From a checkpoint of a small mixture-of-experts model trained on Wikipedia.
Size: 9 layers, width 192, vocabulary 8192, 20.8M parameters.
Below are experts of layer 6 (counted from 0) of a mixture-of-experts language model. Rows are named router (the router's row for the expert), up (a neuron's input weights, with its number), down (a neuron's output weights, with its number) and show model dimensions 0-191. Each number is 50 + 12 x the weight over its row's rms, rounded and kept within 0 to 99.
After each expert's rows: "gets" lists some tokens that make up at least twice as much of what it gets as of all text; "comes before" lists some tokens at least twice as common just after its tokens as in all text. This comes from a sample of Wikipedia text that the model never trained on. Tokens count by the router's weight.

# expert 28
router:47 64 65 41 43 22 50 51 77 39 17 59 49 41 58 63 48 29 68 50 69 47 40 58 44 38 51 54 60 62 33 50 30 65 55 45 25 39 57 47 62 62 67 47 46 58 40 60 48 60 39 42 67 41 64 67 25 55 45 47 33 62 58 44 29 40 59 69 50 54 49 54 49 35 37 63 59 53 57 51 32 74 54 51 59 38 65 52 46 55 31 61 45 42 52 60 45 56 58 66 70 40 48 57 29 47 79 41 60 67 46 54 41 39 66 33 61 39 63 62 36 46 58 65 75 43 62 54 44 47 48 55 54 41 44 41 36 57 58 54 56 64 52 51 61 45 67 45 52 58 52 37 78 47 41 40 70 62 56 46 42 53 56 70 50 38 29 55 54 58 63 63 69 48 42 37 70 46 52 55 57 63 42 45 50 23 77 61 54 40 28 51
up0:60 41 67 67 47 53 48 68 54 51 49 42 30 42 39 59 71 47 37 42 55 37 47 61 63 61 36 55 43 65 37 69 51 46 55 46 59 39 60 50 78 60 60 48 50 45 50 56 31 43 56 40 50 38 69 32 56 77 49 43 41 44 50 68 15 28 42 52 50 47 43 63 53 31 48 68 23 46 41 53 50 49 49 52 37 49 57 50 51 62 50 36 60 78 40 53 52 47 49 58 54 61 49 45 41 53 47 37 47 47 53 32 35 28 60 36 30 32 61 42 14 48 57 29 68 48 57 29 39 30 35 31 61 52 60 49 51 50 48 41 66 33 45 60 39 41 59 58 55 33 41 28 59 33 51 46 53 70 40 43 39 68 52 62 45 66 40 52 42 48 74 60 63 65 42 37 49 40 40 66 34 53 41 58 49 38 46 64 39 31 44 76
down0:37 42 70 63 71 61 61 39 37 49 59 56 38 26 55 44 41 61 43 27 64 53 45 62 48 70 39 50 46 66 63 64 56 38 61 56 35 59 59 70 37 57 43 67 62 55 48 53 40 41 49 38 51 45 51 63 41 59 60 48 26 30 40 45 47 60 57 42 56 39 41 54 48 66 55 56 45 63 23 81 28 30 60 48 16 37 51 71 42 46 66 56 44 30 33 60 65 29 49 44 51 41 37 46 50 47 64 38 46 43 49 42 27 45 73 41 69 52 61 54 50 60 44 60 63 28 47 56 46 60 70 32 53 53 66 50 60 56 70 62 44 20 35 40 34 51 46 47 67 51 59 59 51 47 45 37 51 43 35 52 43 64 44 56 53 44 48 54 45 83 45 31 78 44 42 47 53 56 52 52 50 60 39 63 54 45 41 51 50 43 30 38
gets: " |", " with", ",", ";", " and", " had"
comes before: " ", "\n", " the", " a", " been", " N"

# expert 84
router:42 37 56 39 43 18 62 52 67 47 59 60 43 50 45 48 26 41 62 50 71 24 47 56 49 50 51 46 66 67 33 59 32 22 48 51 53 46 45 57 74 68 43 51 65 66 63 61 57 44 38 58 50 43 49 34 38 67 50 48 35 56 69 52 37 52 41 60 50 41 68 32 47 31 47 60 59 38 51 73 55 45 37 49 55 53 78 46 42 52 52 54 48 39 69 62 52 59 51 49 67 54 62 49 23 50 39 60 45 32 51 39 71 41 40 47 24 43 65 43 54 48 38 75 39 44 54 41 43 41 47 50 57 52 57 24 65 52 52 40 54 39 77 52 51 56 58 27 35 62 48 35 77 46 42 45 56 62 60 41 55 48 36 71 68 58 46 52 56 60 59 63 39 42 50 47 60 33 56 42 54 72 55 19 49 23 66 55 45 61 49 51
up0:54 60 35 62 43 40 41 63 58 65 47 47 61 62 40 40 57 48 49 60 66 41 65 58 41 49 60 56 41 54 48 33 25 53 57 57 37 46 57 32 62 50 46 50 42 48 60 55 45 40 21 48 35 59 59 46 44 60 51 25 38 46 55 44 46 37 64 48 29 46 51 61 51 64 63 66 29 49 61 51 68 37 39 51 58 43 51 38 55 64 62 45 28 67 61 47 42 49 46 44 58 42 55 40 40 54 49 46 47 75 49 60 60 59 52 30 58 61 40 48 61 45 36 47 46 65 34 35 52 35 50 43 45 57 22 30 45 38 30 38 39 21 64 68 33 48 73 18 42 33 65 39 57 44 49 44 43 48 41 27 42 51 76 52 35 52 57 31 46 84 50 55 56 34 46 43 50 30 36 40 63 54 43 34 42 37 60 72 29 51 39 29
down0:58 59 67 46 40 50 38 59 48 45 48 46 43 38 72 39 45 53 45 29 59 64 49 49 68 76 22 43 48 28 47 26 50 53 68 36 58 42 37 41 48 49 51 51 56 50 47 56 42 64 55 36 55 60 37 46 31 69 48 50 28 47 36 44 56 47 52 49 72 55 55 57 41 47 45 48 54 63 54 56 57 59 46 34 64 55 53 57 40 22 54 57 35 60 79 28 47 63 52 44 42 61 52 70 18 39 79 48 47 45 45 52 49 47 47 51 80 46 67 63 58 70 70 51 42 42 50 57 63 43 45 50 47 43 28 58 71 41 42 35 53 43 51 56 68 47 50 56 51 56 56 69 54 71 44 47 49 63 50 52 59 42 29 45 44 74 52 58 45 38 58 45 78 55 55 45 44 40 37 59 53 23 55 58 49 40 22 19 46 66 73 41
gets: " |", ":", ";", "-", " Best", "="
comes before: " ", " of", " Best", " USA", " Succeeded", " Award"

# expert 33
router:47 64 71 45 19 55 66 40 71 62 33 65 51 45 58 71 34 33 62 51 36 42 45 43 52 55 45 49 61 43 38 57 38 30 61 60 38 46 48 58 42 57 42 53 73 71 43 58 37 59 52 47 62 66 60 66 38 59 43 30 64 52 60 56 43 48 64 43 35 53 52 53 52 48 26 60 24 50 58 51 58 61 64 31 47 71 52 42 63 34 66 37 59 75 54 38 44 46 49 50 62 67 54 42 22 47 43 61 57 59 41 53 53 55 48 62 51 18 43 52 37 73 39 63 34 60 50 55 62 45 45 49 34 30 51 55 44 86 48 37 32 56 65 55 50 66 66 34 61 47 44 51 68 53 53 47 73 50 67 57 45 58 34 52 42 45 47 61 65 66 64 59 66 45 41 59 64 38 35 42 65 51 60 34 37 46 64 55 67 59 48 55
up0:55 41 46 57 42 33 51 34 64 40 41 49 42 53 54 60 40 55 80 40 50 52 57 54 63 29 45 56 43 57 67 64 61 56 41 69 48 28 49 49 56 45 51 67 40 77 64 57 62 61 66 52 40 44 62 56 54 32 44 58 62 51 44 48 55 44 44 73 42 40 45 50 45 37 51 57 47 48 74 54 39 32 51 55 49 57 51 28 68 70 42 00 58 59 51 56 39 47 49 34 47 41 53 41 49 52 41 60 60 35 41 75 62 67 48 60 71 49 51 75 72 84 72 48 50 61 42 46 74 50 76 51 51 36 46 50 52 47 61 46 35 49 68 42 46 36 56 48 56 61 58 48 69 68 26 64 58 49 51 46 34 60 43 40 40 51 59 75 56 64 62 45 47 41 48 55 45 62 56 44 37 42 50 38 51 42 55 48 61 50 37 74
down0:75 43 42 58 29 54 46 47 58 44 52 80 73 53 61 48 31 39 53 64 39 54 53 36 55 33 56 45 77 34 45 50 31 49 51 74 48 27 44 50 35 64 45 26 38 34 46 37 57 30 62 49 51 41 58 62 57 56 58 51 56 65 45 44 44 53 41 27 55 58 36 47 30 63 61 50 26 46 30 62 37 48 59 64 35 33 32 43 50 70 49 66 47 50 31 39 61 62 70 33 42 46 45 54 54 40 45 27 57 52 78 38 51 26 50 57 45 51 35 48 53 29 44 60 56 55 41 57 39 36 78 60 51 76 49 46 48 64 60 33 42 56 61 54 37 31 44 39 50 46 52 55 47 51 41 52 49 36 37 37 61 55 63 46 37 65 53 50 41 52 50 67 32 41 47 57 60 62 38 42 48 50 76 60 65 51 36 55 24 50 46 36
gets: " ", "0", "–", " (", "The", "L"
comes before: "1", "2", "3", "4", "uc", "born"

# expert 2
router:65 60 66 50 43 51 48 58 64 44 29 44 48 50 49 53 47 30 54 70 45 38 51 69 35 45 52 47 51 57 36 53 50 45 59 41 26 37 56 53 74 63 35 64 54 68 62 29 74 63 30 46 38 56 53 68 59 52 75 40 34 51 50 37 37 50 56 53 56 74 56 49 32 55 34 62 54 73 58 64 37 61 61 43 58 31 68 42 39 55 66 42 52 55 76 54 35 44 53 68 71 44 49 75 22 47 49 50 50 58 68 61 53 49 34 57 53 32 53 47 58 47 52 48 40 51 65 51 50 41 40 45 58 46 55 45 33 56 54 16 39 45 47 42 37 37 49 42 50 33 39 44 67 54 57 43 68 73 55 44 39 42 48 59 57 51 38 66 60 57 65 49 59 34 45 38 40 44 34 72 56 60 54 49 45 12 69 47 46 58 26 64
up2:65 33 56 54 56 37 58 32 42 44 46 48 63 63 69 69 39 43 61 55 48 56 56 49 49 59 47 58 45 71 48 78 38 29 34 13 33 46 52 57 56 43 54 61 73 52 46 42 48 81 36 42 49 45 40 34 39 44 39 30 46 53 33 62 53 27 34 17 62 47 43 52 34 59 44 42 39 72 47 51 70 50 50 47 46 51 46 61 32 69 55 54 40 61 58 58 44 57 68 73 41 44 64 69 50 57 46 46 36 46 45 28 64 48 28 49 45 40 47 74 49 48 68 57 38 61 40 65 53 57 60 50 63 40 29 31 29 54 64 38 36 56 73 60 37 36 47 66 31 53 42 57 48 64 49 49 50 29 50 71 46 36 50 57 42 46 30 36 47 53 52 57 43 44 37 54 58 42 51 48 58 50 59 26 49 55 67 52 43 53 52 56
down2:49 56 38 53 77 55 51 63 41 67 53 69 54 63 44 36 57 54 54 51 59 44 58 46 35 37 56 58 32 31 48 56 40 39 55 58 22 55 33 49 64 58 56 43 51 46 45 55 55 65 64 53 55 41 21 56 57 37 62 55 26 48 52 33 30 55 51 54 35 27 58 47 42 76 45 64 40 54 72 45 46 33 53 59 50 41 67 34 61 44 68 72 44 58 20 79 57 49 56 54 62 54 43 53 94 70 50 53 39 41 52 39 60 54 51 70 51 46 58 37 53 44 53 49 50 51 52 46 46 50 37 55 22 55 75 56 46 33 48 60 40 52 39 46 57 48 58 62 61 52 52 55 68 40 57 77 45 48 56 62 61 49 45 51 64 54 34 53 61 77 54 35 43 24 43 42 47 36 28 59 41 66 72 60 49 41 41 55 59 42 56 57
gets: ".", "\n", " |", "==", " =", ")."
comes before: "\n", " The", " In", " He", " It", "-"

# expert 5
router:44 38 47 47 38 43 38 68 48 50 40 53 29 53 44 47 42 33 41 64 60 22 44 48 38 60 56 50 50 42 41 36 47 44 45 50 56 48 61 61 45 68 49 43 69 44 62 57 54 52 27 54 63 27 79 45 46 69 57 43 60 60 65 58 27 52 38 59 52 58 42 36 44 58 41 42 52 60 47 43 33 52 51 20 47 33 56 45 61 56 65 49 50 52 67 59 35 46 61 63 72 39 50 69 23 16 79 63 51 53 30 38 65 52 69 40 52 57 65 55 45 42 62 55 48 56 59 44 36 34 55 52 58 43 59 37 25 66 41 45 59 41 43 57 39 37 60 18 16 50 54 35 51 59 44 55 60 53 63 45 44 58 35 61 55 44 43 59 53 65 47 66 65 48 30 39 47 46 53 42 64 38 64 40 53 32 71 46 63 39 46 67
up0:32 54 32 47 50 46 58 60 64 47 55 38 39 43 42 35 42 57 73 55 46 50 33 50 33 52 52 39 63 35 49 48 40 78 45 53 59 32 47 50 46 72 41 56 63 36 56 28 50 32 61 51 63 28 34 55 66 58 43 53 67 33 48 39 68 60 66 50 68 83 65 22 34 51 29 38 48 50 69 56 35 48 61 35 66 44 45 44 54 48 35 62 51 41 47 39 39 52 53 58 74 39 52 57 49 62 45 50 45 68 38 50 59 46 51 35 43 52 42 33 48 59 55 51 48 57 70 53 37 63 52 31 58 48 42 58 37 59 31 46 49 56 29 64 51 52 48 56 62 57 76 40 29 41 32 44 35 55 34 22 45 58 56 50 55 38 40 43 38 52 83 60 68 53 63 53 54 44 39 27 35 51 42 43 24 49 59 43 63 41 35 59
down0:44 57 37 68 57 60 68 54 38 50 40 37 36 48 49 49 75 44 51 57 66 56 48 51 66 63 55 30 54 42 29 49 46 55 36 23 60 47 62 55 72 34 55 45 40 62 59 41 45 56 43 39 47 30 25 69 55 51 33 30 46 38 36 52 46 47 40 46 64 49 61 63 36 43 43 31 39 22 49 53 58 58 50 69 48 39 48 34 56 55 52 50 17 60 58 63 42 55 49 30 51 72 52 71 25 57 59 68 47 47 68 44 53 25 39 62 58 77 54 41 40 61 59 57 31 47 57 50 52 32 52 42 59 42 61 43 52 75 52 53 42 45 44 66 61 51 29 61 67 59 48 67 48 59 41 60 51 44 54 30 46 53 39 39 42 53 28 73 52 78 44 55 45 63 36 45 48 36 60 58 45 27 62 47 42 30 52 55 35 49 65 63
gets: " as", " |", " to", ",", " at", ")"
comes before: " the", " a", " /", " an", " his", " for"

# expert 62
router:51 65 57 55 29 44 45 60 67 61 33 46 48 51 58 63 31 25 56 50 58 34 36 71 39 35 73 49 60 46 35 55 31 54 46 44 41 42 32 49 60 77 59 40 69 55 74 33 64 51 53 52 41 30 55 63 16 55 63 58 84 44 58 56 55 48 60 51 61 45 49 60 22 53 34 42 37 50 55 51 53 59 63 42 56 57 58 49 44 43 35 62 45 43 49 65 32 81 57 43 54 55 55 41 33 58 58 55 47 47 56 63 35 35 80 48 56 34 63 62 51 47 46 68 55 27 74 45 65 46 44 51 45 58 49 55 40 64 54 60 38 61 44 48 49 53 55 47 50 54 58 44 49 68 57 46 53 71 50 62 31 61 34 77 50 35 55 45 70 56 57 72 66 40 50 51 59 58 29 62 57 61 62 44 51 34 65 44 52 59 55 69
up0:65 62 54 42 33 42 49 71 54 52 41 55 53 57 58 52 51 31 41 73 55 45 39 79 53 41 40 75 67 31 35 45 38 39 59 62 54 46 44 60 65 67 49 45 42 52 61 45 67 55 60 43 50 46 32 43 37 65 39 36 52 45 37 70 52 45 37 47 69 43 44 57 63 52 53 42 68 66 33 40 56 60 54 60 70 58 55 74 28 40 55 39 66 48 43 44 37 56 53 45 60 70 30 47 50 62 46 76 64 47 48 30 49 71 53 47 45 42 58 46 45 71 50 48 54 70 29 20 48 50 42 49 52 43 62 52 50 56 43 56 61 67 55 58 33 63 63 48 39 72 55 60 55 57 36 60 41 75 44 53 54 58 56 51 30 25 50 57 37 50 46 53 62 52 73 51 49 40 58 32 46 63 64 37 49 44 60 28 80 46 20 65
down0:51 44 69 61 11 44 33 56 45 61 43 47 56 56 53 50 65 36 66 76 49 58 46 69 35 69 49 65 61 53 42 50 53 62 64 63 65 55 31 41 61 40 46 54 53 34 61 33 59 61 63 74 71 59 48 45 63 61 61 49 36 38 46 55 46 52 63 27 36 42 40 55 50 32 31 65 44 71 49 18 58 22 41 60 48 41 63 49 56 20 55 49 43 48 46 38 63 43 70 48 70 44 52 54 67 51 54 50 37 46 41 50 64 72 51 55 50 60 35 48 67 65 50 51 49 52 36 55 64 55 45 34 63 43 35 18 42 41 64 49 73 44 70 29 46 52 38 44 71 42 61 61 47 44 53 50 58 57 64 50 63 46 55 53 51 45 40 47 45 50 42 38 62 33 43 49 51 62 60 64 56 59 49 40 44 38 45 17 50 33 57 51
gets: "\n", " \"", " (", " N", " ", " A"
comes before: "|", "\n", "1", "2", "The", "=="

# expert 9
router:69 46 50 43 40 41 51 63 73 36 48 56 24 62 52 50 31 41 56 42 66 40 40 48 49 44 77 33 70 54 54 40 47 47 52 43 62 43 44 40 72 54 31 40 50 50 54 61 55 65 38 60 60 38 70 44 47 71 68 43 44 60 71 46 34 45 30 50 50 65 60 67 49 55 49 46 46 44 48 60 70 66 50 48 66 44 56 65 50 60 50 31 48 50 40 52 33 63 57 42 68 52 53 57 38 27 63 49 67 57 23 35 33 46 58 44 51 46 44 50 31 56 44 52 46 47 49 29 32 40 49 54 49 65 43 32 51 70 37 32 24 62 60 50 31 50 58 51 41 65 53 48 77 32 60 54 57 45 74 38 45 61 56 60 34 35 51 50 47 49 34 71 81 53 42 43 44 33 52 40 58 68 45 45 32 32 73 38 45 58 31 50
up0:46 37 22 44 45 65 50 47 61 35 34 12 45 39 54 41 66 51 47 41 39 61 54 51 54 41 55 37 44 59 60 59 38 48 64 46 53 42 64 63 65 47 32 33 65 72 41 45 61 44 49 64 45 54 49 43 63 62 79 53 47 79 51 24 51 38 50 45 52 58 37 35 49 46 41 46 44 40 44 40 55 31 43 36 46 66 33 46 58 48 51 41 41 33 53 62 42 67 57 69 39 38 46 53 42 18 65 47 44 27 43 52 40 54 60 45 47 38 30 58 54 54 22 50 50 55 50 54 35 56 44 57 48 64 31 36 30 39 51 20 47 49 54 63 36 27 59 34 35 60 50 22 61 19 64 44 40 44 64 33 37 50 36 40 64 47 45 46 39 48 44 44 49 63 61 55 48 59 59 54 58 53 43 60 23 50 69 39 56 37 42 49
down0:44 43 34 58 28 54 51 48 53 57 68 24 62 54 59 52 65 45 52 63 55 49 82 56 60 40 38 50 37 65 50 50 49 68 46 52 51 64 51 65 50 57 37 61 42 49 49 53 51 62 35 51 51 58 28 66 42 39 47 41 47 48 49 35 46 37 47 34 68 38 60 60 46 50 44 29 31 40 50 62 44 14 42 49 59 55 30 35 44 52 49 37 25 68 32 62 41 56 51 26 56 54 41 77 43 48 51 63 34 41 57 43 26 57 46 73 40 42 31 53 68 63 69 64 50 58 33 28 37 56 34 62 38 69 39 36 69 69 50 44 56 42 43 47 60 42 45 48 48 41 61 46 62 60 66 60 32 54 59 49 40 54 66 45 46 18 41 57 54 35 24 60 53 44 59 57 53 73 56 40 60 49 52 45 59 38 57 41 45 76 44 51
gets: " |", "|", ":", " World", " and", " as"
comes before: " ", " Cup", " S", " Championships", " MF", " League"

# expert 75
router:51 53 68 45 42 33 42 60 80 41 42 46 34 30 54 52 25 36 51 64 60 36 58 57 47 49 54 42 52 54 54 42 49 64 59 66 29 38 43 53 41 54 39 57 75 58 70 63 39 58 41 45 30 33 60 54 65 57 70 41 54 63 52 27 26 31 32 57 46 54 46 34 65 56 46 50 53 59 54 56 63 66 46 36 41 49 48 42 33 63 60 53 53 48 47 46 50 41 53 59 68 43 67 47 29 43 53 50 68 55 42 45 36 45 38 46 42 45 59 26 48 58 55 50 59 37 39 47 51 24 57 62 62 69 52 61 51 76 30 55 53 35 42 44 38 32 53 17 34 47 55 45 55 46 33 32 67 72 58 52 23 41 39 40 44 61 36 57 59 65 49 55 60 60 51 30 30 58 40 43 49 75 50 48 44 21 68 52 37 46 44 43
up1:67 72 47 44 34 61 29 51 44 50 55 44 47 47 63 58 52 58 44 57 60 58 44 56 46 45 57 46 57 53 56 43 48 58 51 36 54 52 66 48 67 51 74 46 56 62 57 48 60 53 66 47 64 55 54 73 58 38 56 45 42 61 48 28 39 54 28 56 47 61 63 46 45 29 43 65 51 51 59 50 65 57 51 29 64 55 62 16 27 39 49 65 42 48 52 31 37 49 46 24 57 40 56 57 42 37 58 64 47 63 53 46 22 52 42 55 74 52 54 44 31 45 51 48 31 63 57 42 39 45 63 21 55 42 44 45 49 61 32 51 63 71 49 36 29 43 38 53 31 72 58 63 64 44 38 50 39 49 20 74 41 83 34 45 46 70 52 67 43 45 45 53 46 47 68 43 39 62 40 44 59 30 64 30 66 44 66 64 64 38 48 64
down1:62 33 50 61 41 43 41 59 71 52 35 45 48 43 43 66 58 71 13 40 61 58 67 66 41 57 41 71 31 39 52 40 59 44 59 66 60 40 61 58 50 49 43 42 67 48 48 45 60 50 53 36 37 27 71 54 55 47 63 45 40 55 47 26 45 48 51 47 45 60 48 70 56 45 57 43 54 65 35 51 27 50 50 70 43 52 43 63 54 44 54 46 41 48 62 75 42 42 66 61 49 65 57 65 37 57 18 48 48 34 55 53 39 47 50 58 40 56 29 33 47 34 92 66 42 43 61 51 50 36 53 59 34 58 23 57 41 61 53 41 35 24 60 83 50 69 57 59 36 37 45 67 52 49 33 40 49 41 55 65 37 37 58 41 48 50 62 64 55 57 54 52 63 62 44 54 56 46 45 45 55 44 38 46 58 41 47 27 42 32 37 61
gets: " |", ";", " /", ":", "|", ","
comes before: " ", " (", " \"", " L", "%", " W"

# expert 18
router:65 43 53 61 37 39 43 53 66 39 62 72 57 48 41 73 51 62 56 40 68 22 65 50 68 49 55 59 49 64 35 69 43 48 27 48 53 52 54 36 72 71 51 71 53 58 65 53 42 52 25 67 59 47 64 71 71 53 47 38 67 59 40 49 61 62 42 39 75 66 43 53 34 43 40 58 39 65 45 68 49 53 43 35 47 59 63 43 34 56 44 39 59 59 50 72 25 57 58 53 61 54 60 58 22 54 49 48 71 63 22 50 48 40 34 72 50 57 51 56 54 51 49 52 52 51 55 52 35 48 41 54 46 53 47 52 36 66 42 32 49 49 70 60 46 51 56 52 24 51 48 60 55 62 44 23 71 80 49 50 47 37 41 55 44 47 55 44 51 61 55 42 56 45 44 55 48 46 49 46 51 54 73 38 58 25 67 40 27 72 41 64
up0:59 60 61 57 53 56 49 48 50 49 36 38 37 38 53 55 33 48 47 39 41 27 49 41 70 41 63 47 68 67 45 55 54 62 39 33 24 54 48 55 78 73 78 53 38 48 52 58 57 45 33 62 50 33 39 58 40 49 65 64 76 48 72 68 58 48 40 42 37 59 59 55 56 39 49 58 57 61 52 66 44 35 29 53 63 62 56 46 62 66 47 36 39 57 45 49 55 42 60 57 60 51 48 45 46 55 85 27 74 54 37 56 79 65 46 65 36 50 66 47 43 09 35 46 39 72 69 53 40 38 53 40 54 49 37 57 48 48 30 54 65 47 54 55 53 55 51 45 22 40 33 46 55 54 52 27 50 65 38 52 51 45 55 55 36 50 35 67 45 24 65 60 55 35 41 59 43 57 48 48 44 56 60 64 52 42 52 50 49 25 42 54
down0:24 41 16 37 58 61 63 48 68 54 56 35 45 52 58 68 66 27 47 53 67 62 53 53 31 61 70 55 47 48 47 48 38 58 56 31 45 44 41 43 74 34 68 54 36 37 51 65 39 59 62 55 44 51 60 44 48 40 54 51 35 57 38 39 54 28 47 49 64 19 43 47 53 66 39 45 42 43 66 54 38 32 45 77 61 42 33 44 56 38 64 53 40 58 73 36 59 44 46 52 45 51 41 72 44 51 61 39 50 60 26 48 57 41 32 55 57 31 58 46 71 69 57 33 49 54 36 72 63 36 45 51 50 14 28 49 55 38 37 42 53 44 47 50 51 32 40 50 34 47 54 40 49 50 37 72 57 60 59 30 52 41 65 56 45 48 38 55 30 54 44 63 31 57 47 49 65 43 47 57 37 29 30 42 47 38 31 48 47 47 55 50
gets: "'", "0", "8", "th", "-", "h"
comes before: "s", " |", "4", " century", "5", ";"

# expert 72
router:50 59 50 66 30 39 41 54 60 51 41 42 54 41 33 74 50 32 60 70 52 54 72 61 55 47 73 46 68 31 54 53 50 43 46 53 51 52 38 57 59 37 45 57 76 63 59 24 62 41 61 55 58 44 52 69 58 59 58 47 73 55 40 38 25 36 45 41 84 57 57 57 48 51 29 53 37 44 47 60 58 66 57 26 52 46 46 52 48 48 50 48 38 36 63 41 33 64 50 56 76 41 42 60 07 43 50 52 66 57 62 46 42 55 58 36 34 47 50 55 59 51 43 61 42 47 68 54 35 51 36 49 57 46 52 41 47 59 43 53 45 50 52 53 46 36 60 45 61 53 53 44 70 63 54 37 72 60 66 56 40 51 61 66 56 40 31 60 74 56 47 58 61 59 55 58 46 38 41 39 73 74 47 22 36 39 82 60 42 45 35 53
up0:50 65 50 59 46 19 57 55 59 66 42 63 35 52 39 57 50 44 42 45 63 54 62 46 41 43 44 68 74 55 46 73 50 25 52 58 48 38 40 39 54 46 64 28 36 51 54 46 30 38 35 21 39 43 41 58 58 71 59 67 65 61 48 53 47 69 36 31 67 37 44 59 50 39 48 52 26 50 54 49 52 60 73 30 57 46 57 31 53 61 39 37 56 65 52 53 52 59 34 43 67 40 50 52 38 60 54 45 67 41 55 55 38 41 48 41 53 62 55 35 22 60 39 73 55 47 54 44 33 53 36 46 30 50 46 36 57 58 48 49 50 59 52 32 41 60 63 48 44 69 38 56 64 54 44 49 62 57 56 62 29 20 72 70 62 24 20 29 57 37 50 34 58 56 55 68 63 51 58 48 49 59 32 53 38 50 59 51 44 56 67 44
down0:45 44 52 85 53 36 85 41 19 71 48 73 35 61 40 43 51 55 51 66 44 67 45 56 64 58 32 38 64 47 63 19 42 63 51 54 55 48 22 42 44 36 40 60 55 69 61 23 53 56 40 36 46 20 67 56 60 69 59 37 54 70 53 50 44 47 65 34 58 49 52 58 56 23 62 41 65 55 47 68 38 58 71 46 67 43 37 42 35 49 70 43 43 62 60 50 49 53 73 58 47 48 25 54 36 43 62 48 61 53 45 62 55 61 52 70 40 52 47 48 57 36 47 37 44 43 46 54 52 46 41 34 33 30 48 40 43 55 57 51 47 56 44 42 57 67 53 43 44 52 36 44 57 53 28 35 58 63 50 57 58 39 48 54 46 56 51 35 46 41 50 15 37 52 62 41 45 67 66 56 58 52 60 50 45 52 30 51 45 50 50 46
gets: " ", "\n", " the", " a", "===", "=="
comes before: "|", "2", "1", " season", "3", " first"

# expert 70
router:81 56 60 45 32 62 32 52 53 61 16 40 32 46 54 69 45 49 53 67 51 30 43 69 50 63 69 57 52 43 54 53 33 48 64 62 64 39 66 43 65 71 44 53 56 53 66 34 47 53 45 37 43 39 79 51 48 44 68 27 56 69 69 49 60 45 52 69 53 40 54 55 15 48 38 59 53 48 48 38 72 44 53 46 56 76 55 44 55 50 65 58 60 52 63 60 33 57 57 54 57 49 51 42 14 33 72 49 55 64 61 69 44 46 42 33 55 30 57 49 52 52 43 75 56 46 73 49 56 38 40 50 62 44 46 40 48 46 40 38 38 43 57 45 47 33 47 46 57 44 47 48 56 67 54 34 45 60 56 40 39 46 48 56 41 47 48 46 71 58 51 50 77 42 50 64 65 44 45 66 59 55 60 48 51 15 59 62 50 55 42 65
up1:47 51 24 58 33 57 36 35 47 41 20 52 47 68 45 75 50 54 49 56 60 52 50 65 51 38 62 66 62 48 28 38 48 70 55 52 55 39 67 54 30 58 55 48 57 38 51 31 51 56 59 47 49 25 43 48 43 41 64 48 63 35 71 47 60 43 51 59 38 53 28 36 47 67 33 41 46 46 48 33 39 49 40 39 45 51 57 39 59 31 66 51 55 51 66 57 57 41 51 77 36 57 69 31 45 51 56 50 42 63 55 36 35 44 55 67 38 31 43 66 58 47 49 41 79 39 48 52 39 42 48 50 77 48 53 57 46 51 47 57 26 70 57 38 50 56 26 46 53 37 48 60 42 48 53 49 60 68 87 40 50 33 60 55 63 48 48 49 43 67 62 58 78 61 45 24 55 56 49 79 50 53 41 52 48 58 45 56 48 77 34 48
down1:40 54 50 49 35 60 49 48 37 54 56 39 43 57 37 54 51 43 52 69 65 31 49 33 43 46 54 31 77 61 48 51 51 42 44 35 43 55 45 38 37 56 37 63 51 60 56 59 48 74 53 25 33 74 47 79 63 33 32 67 46 66 51 58 50 34 46 27 64 43 49 58 48 42 49 62 35 48 41 71 52 70 43 53 40 44 64 47 44 53 36 23 59 31 63 46 53 69 26 61 51 55 59 49 48 24 62 55 59 58 31 46 41 55 47 50 35 55 67 57 37 55 47 51 28 59 49 43 42 26 56 62 32 49 57 39 43 47 29 58 65 42 38 67 44 44 50 45 61 60 26 67 59 60 32 32 40 61 24 49 42 48 63 50 60 36 60 55 49 48 49 63 64 35 64 37 62 37 21 60 44 53 39 50 44 43 49 80 54 54 54 64
gets: "\n", ".", " \"", ").", " life", "°"
comes before: "\n", "==", "The", "In", "-", "|"